Weights of a small mixture-of-experts language model, trained from scratch on English Wikipedia.
Training: a variant of Adam for the experts, 428M tokens.
Below are experts of layer 5 (counted from 0) of a mixture-of-experts language model. Rows are named router (the router's row for the expert), up (a neuron's input weights, with its number) and show model dimensions 0-127. Each number is 128 + 32 x the weight over its row's rms, rounded and kept within 0 to 255.
Before each expert's rows: a language model's description of what the expert responds to; "comes after" lists some tokens at least twice as common just before its tokens as in all text. This comes from a sample of Wikipedia text that the model never trained on. Tokens count by the router's weight.

# expert 35
What it handles: Institution name words
comes after: " the", " United", " National", " American", " World", " York"
router [125 131 106 158  79 188 141 134 104 156  80 120 142 138 151  67 124  89 179 117 145 154 118 107 114  97 124 145 146 129 107 171 126 140  73  95 123  90 195 131 121 130 120 107 157 175 163 142 150 164 114 111 121 124 147 129  86 141  94 115  87 138 162  91 173 151 100 131  95 188 128 163 144 173 154  73 138 150 110 135  88 163 126  87 156 142 127 129 106 177 132 136  73  83 168 168 107  95  94 137  28 131 182 175 146  60 156 144 144 105  74 105 158 104 102  96 167  75 255 114 214  75 171  87 149 183  86 139]
up0 [107 134 141 141 113 176 116 125  92 141  93 130 108 119 138 121 168  46 124 148 190  21 173  98 131 135 165 145 187 201 154 129 131 161  71 139 130 123 121 122 120 153 134 103 146  95 140 119 128 141 157 163 103  66  84 145  92 124 196 150 120 188 119  74 156 108 149 117 100 133 104 133 127 121 109  85 170 101  77 153 113 181 137 138  98 121 163 142 121 133 133 138 122 156 132  70  96  65  73 121 126 173 148 157  92 117 191  98 141 169 128 153  67  47 121 157 134 184 152 115  98  97 122 167  65 143 135 100]
up1 [103 179 147 149 129 117 170  95  98 109 146 144  93 147  75  99 158 117 117  96  84 120 156 104 159 100 112 105 163 132 211 164 134 166 104 135  81 150 100 105 134  85  91  82  86 178 159 121 169 120 100 150  96 120 158 122 151 126 146 148 167  61 127  83 152 159 116 129 140 136 115 124  72  66 145 201 164 121  85 101 153 178 133 103 119 181  36 108 153 160 125 183 140 159 120 105 176 149 107 120 116 111 130 172 193  90 160 124 124 157 114 101 102 150 131 109 106  83 145 184 181  32 163 159 141 183 121 114]
up2 [169 179 179 140  72 174 118 133  63  83 104 128 150 133 161 142 132 153 143  33 157 100 125 100  78 189 139 149 137 157 105 106 111 138 109 129 172  93 127 106 151 140 102 120  92 118  88 134 114 144 127 144 107 132 107  82  94  93  88  98  78 128  81 125 137 119  94 115 171 131 104 155 118  89 149 118 149 155 123 117 103 180 133 119 161 147  70 115  65 124  67 116 123 106  87 147 109 152 107 176 100 140 127 156 134  97 169 171 132  84 158 128 159 137  94 110 162 141 141  89 127  71 149  80  64 117 135 131]
up3 [133 105 144  92  89 150 129 166  78 130 103 166 122 117 141 130 118  64 139 137 188  74 155  70 143 162 153 129 152 165 170 174 133 172  85 111 142 122 132 132 124 164 121 107 143 135 112 109 100 141 160 186 118  71  93 160  87 155 179 123 123 201 117 124 183 103 147 120  90 121 112 140  98 160 123  94 108 102 102 166 112 182 138 174 132  90 144 127 108 158 140 121 125 126 108  64 121  76  85 135 105 117 169 165  73 114 180 128 135 224 116 168  72  46 144 159  93 124 161 114 124 132 157 188 115 123 144  83]
up4 [ 77  96 132 196 135 177 108 164 100 143 152  72 133  92 162 125 179 128 152 105 114 108 101 137  85 117 178 194 189 113 105 129 173  93  85 100 154  89 167 102 186 120  65 127 101 120 164 142 126 147 100 172 117 115  85 127 139  84 122 170 165 152 126  91  89 193  98 103 189 192 137 143 165 103 150  77 183 112 123  75 117 153 128 130  90 170 131 137  93  96  85 104  98 174 112 146 144 154 138 134  87  98  64 175  76 122 131 141 151 108 162 128  98  95 121 104 127 132 162 111 104 106 114 107  79  95 109 135]
up5 [122  75  89 122 120 132  90 147  96 137 106 119 132 133  97 131 137 111  80 152 167 136 114 255 142 114 102 140  98 111  47 127 124 166 119 114 103 151 170 210  76  84 115  81 145 102 125  83  94  87 144  79 169 140 100 192 142 155 109 155 184 135 144 104 138 124 126 199 146 128 152 142 127 166 136  84 169  96  92 164 141 129 194  42 112 136 175 173  98 151 145 136  79 108 115 172 110  53  68 137 141 168 129 121  96 110 125  95  83 114 127 132 182  98 116 138 137  88 122 167 116 119 128 134 132 109 126 124]
up6 [110  85  94  59 150 146  91 181  72 141 140 112 156 163 159 139 109 139 122 163 151 129 114 157 122 139  98 157  83  65 129 125 163 117 106 134 130 108 144 175  91 123 139 101 152 111 110 113 113 124 124  93 114 146 134 210 145 181 114 135 155 145 174 156 143 152 101 222 148 102 132 166 105 162 133  78 118 120  90 115 182 135 164  78 121 166 125 161 114 130 167 159  75  61 138 113 164  36 111 169 104 132 123 149 111 113 135 133  77 111 105  80 101 129 142 161 120  66 123 209 175  97 128 129 166  91 146 116]
up7 [106 158 154 131  67 177  82 129  95 129  90 105 159  81  60 121 111 137 130  65 151  65 102 138 116 112 136 196 110 171  81 185 122 155  69 100 142 118 176 153 137  86 119 115  93  93 131  83 120 169 145 157 123 155 111 116 151 117 124 169 117 120 155  75 108 127 166  94 170 175 117  93 143  94 105 123 150  46 112 130 113  80 167  87 113 134 166 184  92 163  64  69  65 165 117 147 104 103 137 141 120 119 110 121 102 106  72 114 134  88 182 157 160 145  93 111 158 115 119 143 135 176  71 114  97  93 137 109]
up8 [107 164 149 104 101  87 206  90  92 114 109 170  93 173 110 101 124 106 122 148  83 147 125 128 136 136 105 101 115  93 181 154 121 170 110 111 100 106 119 126 108  82  76  86  93 122 126 111 155 110 129 141 103 122 146 148 149 143 159 170 162  83 163  81 152 146 120 128 137 155 111 112  39 108 112 164 195  85 109 105 162 171 136  99 113 144  57 141 137 170 143 180 128 147  95 116 145 131  94 165 127 110 167 156 206  80 137 132 110 147 107 124 116 129  82 161 114 110 129 166 177  28 160 147 167 138 130 102]
up9 [106 148 183 139 117 164  73 129  73 153 129 120 158  96 114 132  91 158 139  96 153  83  81  93 113 181 131 197 137 121 121 136 140 146 105  90 129  88 147 138 144  95 105 130 140 108 111  52 147 144 114 185 124 130 105 188 122 127 117 205 150 162 138 111 117 183 103 159 165 192 154 146 155 103 101 110 142 112 139 122 127 109 167  81 153 119 161 193 103 140 128 124  91 170 122 158 118  96 123 158  88  76 115 145  85 128 107 155 129 124 150 117 127 118  79 172 111  86 128 241 168 130 129 123 112  79 134 138]
up10 [ 81 117 146 109 141 140 131 111  69 147 127 140 128  84 118 120 145  82 156 147 161  68 149  95 108 152 157 187 175 192 164 144 135 145  87 122 168  81 167 104 132 133 116 108 115 127 125  88 116 164 123 152 111  42 105 179 111 121 172 121 107 175 132 107 177 112 110  84 122 156  94 124 103 123  99  83 148 100  89 129 111 165 126 159  87 115 177 124 118 167  97 127 116 107 101  90 120  85 105 121 116 111 119 191  72 152 209 108 143 198 152 183  33  42 127 163 104 150 159  72 127 122 177 145  92 103 111  77]
up11 [122 159 112 172  95 145 142 109 147  18 151 114 127 162 152 124  88 130 146  59 102 121 154  80 130 137  95 173 133  84 130 152 135 146  89 119 198 102 112 163 136 115  59 130 144 205 142 134 153 164  83 109 100 124 134 135 105 124  46  78 109 104 140 112 188 144 120 146 126 135  88 114 120 160 174  99 116 195 113 161 116 154 103 211 183 160  90  90 151 194 110 121 111 110 104 161 124 171 141 160 121  99 132 149 172 156 158 156 114 134 113  96 128 134  98 112 145  71 122 171 172 128 164  99 112 189 142 174]
up12 [141  67  96 116 133 161  79 140 112 123 167 133 140 146 167 155 143 128 119 106 119 146 130 147  56 109 138 151  89 107 146 141 168 148 146 126 156 105 166  97 141 215 130 121 148 181 101 141 130 108 157 139 149 162 171 142 111 172 132  88 149 113 180 134 100 138 100 187 143 123 154 138 165 167 154 114  70 189  35  80 177 161 110 100 120  71 107 109 126  82 164  82 124  94 103 153 213  93 147 114  96 150 115 118 142 115 102 146 111 144 102  75 117 147 164 117  79  99 127 194 170 131 153 122 141 116 166 174]
up13 [148 153  85 143  87 160 133 163 113 167  94 118 128 122 108 139 124 187  99 143 178  86  71 156  95 174  83 179 147 105  86 152 146  74  79 124 132 173 174 178 111 116 167 114  88  80 119  97 156 116 164 130 139 152 132 124 124  98 172 160 125 158  99  86 155 135  96 138 190 145 191 119 149  96  97 113 164  82  70 125 116  85 175  42 121 134 143 195 101 126 122 130  60 121 118 122 124  83 144 131 120 165 111  99 137 106  95  95 133  87 138 106 171 166  75 100 136  85 120 183 131 104 126 155 164 119 144  80]
up14 [139 150 107  94 102 148 125 132 131 170 151 127 115  94 114 151 120 151  83 178 185 123  73 133  85 184  69 160 130 109  57 138 133 113  72 124  71 118 163 184  74 130 158 120  93 116 108  91 141  80 160  86 108 156 155 157 137 124 189 194 137 158 116 123 168 110 108 182 169 151 203 144 177 122  96 142 124  87  72 123 132 120 162  58 115 106 159 206 110 156 116 124 102  86 102 132 133  99 140 139 134 133 138 126 129 127 132 114  64 108 109 110 120 176  89 120 128  46 111 198 144 116 175 118 146 123 129  96]
up15 [128  95 135 107  91 147 124  99  99 137 132 149 100 105 116 138 115  73 154 122 199 100 205  94 141 154 160 148 132 178 151 160 131 169 140 154 133  61 125 126 166 173 106 116 133 121 155 137 129 141 169 212 149  84 111 167 112 154 176 155 114 191 136 148 170  58 172 108 107 107 121 109  84 135 101 105 125  90  99 126  98 127 175 168 131 102 144 118 130 160 113 108 136 141 108  90 132  92 104  90 117 115 137 149  68 139 179 137 141 167 130 167 101  99 145 128  78 120 152 122 123 179 154 142 100 131 131  89]
up16 [126  98  80 145 131 159 106 140 122 137  87 150 132 135  96 120 157 120  91 145 146 112 139 199 155  94  91 130 121 102  59  98 114 176 177  85 122 140 149 175 131 108  91  62 155  66 127  81 169 123 132 105 190 123 119 135 137 129 116 134 195 151 114  88 120 124 173 164 133 115 175 153 160 111 134  89 180  54 103 188 112  80 160  69 150 121 175 172  76 127 151 115  64 132 116 163  81  64  91 116 104 136  92  85 130  87  87 113 134 105 125 143 188  94  95 112 156 103 106 156 114 137 140 121  99 169 131 134]
up17 [147  84  79  81 119  96 108 154  49 112 127 115 115 151 134 148 121 129 103 132 169 120 126 181 132 150 110 134 104 108 111 128 143 156  98 146 148 115 157 179  84 129 170  98 160 110 127 115 125  63 134  60 122 115 132 175 124 188 115  99 185 128 149 122 147 145 103 221 166  83 139 164  80 182 157  86 136 159 104 137 210 145 157  83 140 133 108 142 110 127 186 147  79  60 147 148 154  50  88 173 123 161 145 151 129 128 130 102 101 102  93 114 112 144 132 120 131  63 128 186 172  94 109 120 150 120 180 147]
up18 [108 106  79 104 152 140 118 141 153 117 164 145 129  94 147 136 110 148 133 123 107 153 141 107 130  88 167 114 102 141 126 176 136 133 172 136 115  86 148 153 138 173 157 160 147 140 120 121 170 103 131 109 113 161 174  75 123 150 151  91 104 147 135 121  89 159 141 108  58 155  96 123 146 175 170 109  66 155 112  91 134  79 112 112 119 121 118 102 102 100 174  16 147 128 132 157 180 104  70 148 100  96 124 145 137 103  81 147 133 107  74  72 116 194 205 107 124 164 144  94 184 142 113 102 194 173 166 140]
up19 [122  81  76 105 146 143 104 142  87 162  68 147 110 124 127 127 142 102  94 164 156 124 132 189 159 101 110 124 102  93  76  97 109 142 172  94 122 160 143 157  96 114 111  57 176  80 122 100 164 129 112 109 175 131 121 158 131 139 134 136 176 144 119 123 115 114 178 190 123  95 138 164 125  81 134  72 178  62 106 178 112  59 192  64 130 186 170 135 106 112 186 174  83 110 131 150  99  16  91 109 117 164  94  96 140  92 104 101 107  94 116 117 181 107  87 138 150 123 119 155 128 119 119 123  98 151 135 130]
up20 [113 111  60 129 109  99 100 127 173  42 137  95 126 140 134 125 125  78 125  71 141 102 164 157 155 102 159 144 153 118 106 136 111 161 100 146 175 111 149 163 108 108 143 155 160 171 178 113 147  73 102  96 134 104 150 105 112 156  54 104 143 125 112  88 196 130 113 161 127 133 142 124 119 215 131 112 122 143 114 170 135  87 119 117 139  71 134 105 109 161 152  74  74  71 162 157 143  94  92 165 133  92 105 150 109 117 118 128 146 140 108 111 110 162 156 130 137 101 118 154 162 152 118  64 159 126 159 170]
up21 [153 124 108 155  82 125 187 123 124 128 117 156  54 143 161 146 132 170  91 185 185 103  92 146 107 180  58 131 167 112  82 144 111  70  55 149 117 108 130 170  96  85 144 142  97  89 161  96 164  66 154  82 108 136 109 144 143  97 153 207 137 152  86 128 181 110  93 168 155 162 206 113 176  85 114 129 180 110  96 126 152 121 131  63 129 143 139 192 113 137 101 142  91 122 129 109  99 111 138 123 154 151 163 104 158 141 131  93  89  86 116 161 122 156  71  88 158  58 102 155 137  96 140 138 122 123 117  64]
up22 [ 93  57  84  87 133 137  97 118 107 103 145 114 121 153 139 147 103 134 116 120 148 139 112 181  55 114 100 168 103 119 120 129 139 123  93 129 167 104 146 138 120 135 136 126 139 139 113 116  95  59 134  83 110 165 162 183 114 187 123  89 136 124 170 127 139 122 112 177 163 112 140 164 133 198 137 105  93 170  78  97 222 185 123 136 112  78 109 127 128 138 159 138 103  77 145 144 230  53 140 150 112 125 149 160 168 127 133 123  60 148  91  71  77 120 167 128  96  84 142 206 170  99 143 128 148 122 145 155]
up23 [204 162 130  92  98 108 139 141 117 163 157 109 153 150 170 133 103 165 169 136 152  99 102 111 167 132 162  82 135 140 117 147 123  83  81 161 110 125 140 135 128 156 115 138 144 163 101 199 100 171  85 124  63 130 122 107 111  90 127  99  53 100  87 197  88  97 103 135 159 109  61 124 107  93 123 126 101 133 110 150 100 146 129  79 146 169  90 121  95 166  81 182 108  49 130  85 122 191 115 116 134 147 161 137 127 117 198 174 127 150 130 105 166 164 132 113 140 116 148  73 134 104 153 123 146 135 110 117]
up24 [138 175 137 165  92  91 145 127 144 102 111 113 150 110 182 120 151  94 164 136 141 101 107 121 135 156 146 121 149 109  85 120 109  91  56 118 115 142 113 151 171 128  70 139 118 156 147 181 141 182  73 147 116 144 127  78 134  90 113 154  93  85 114 135 116 158 111 134 149 154 110 142 154 137 100 123 134 136 127 196  79 145  71  87 173 180 128 114 143 140  70 140  98 126 108 134 113 182 136 110 118 171 145 135 164 145 132 157 135  50 151 146 130 114 144 122 158  90 136  59 121 120 122 118 107 138 115 121]
up25 [107 129 133 123 177 185 123 131  84 133 160 176 123  81 145 126 122  94 115 129 131 136 169  68 128 113 143 188 130 106 179 115 162 101  91  98  96 124 116 104 178  93  90 124 152 162 132  92  98 147 102 134 102 108 154 177 112 164  88 176 147 137 102 174 161 164  92 110 137 170 113 118 141 102 121 120  77 134 102 100 137 157 135 133 117 117 134 150 112 124 149 163 124  94 155 145 178 157 128 102 117 126  91 183 116 112 189 180 101 164 153 121  14  98 104 148 107  88 148 139 178  64 213 118 116 114 154 127]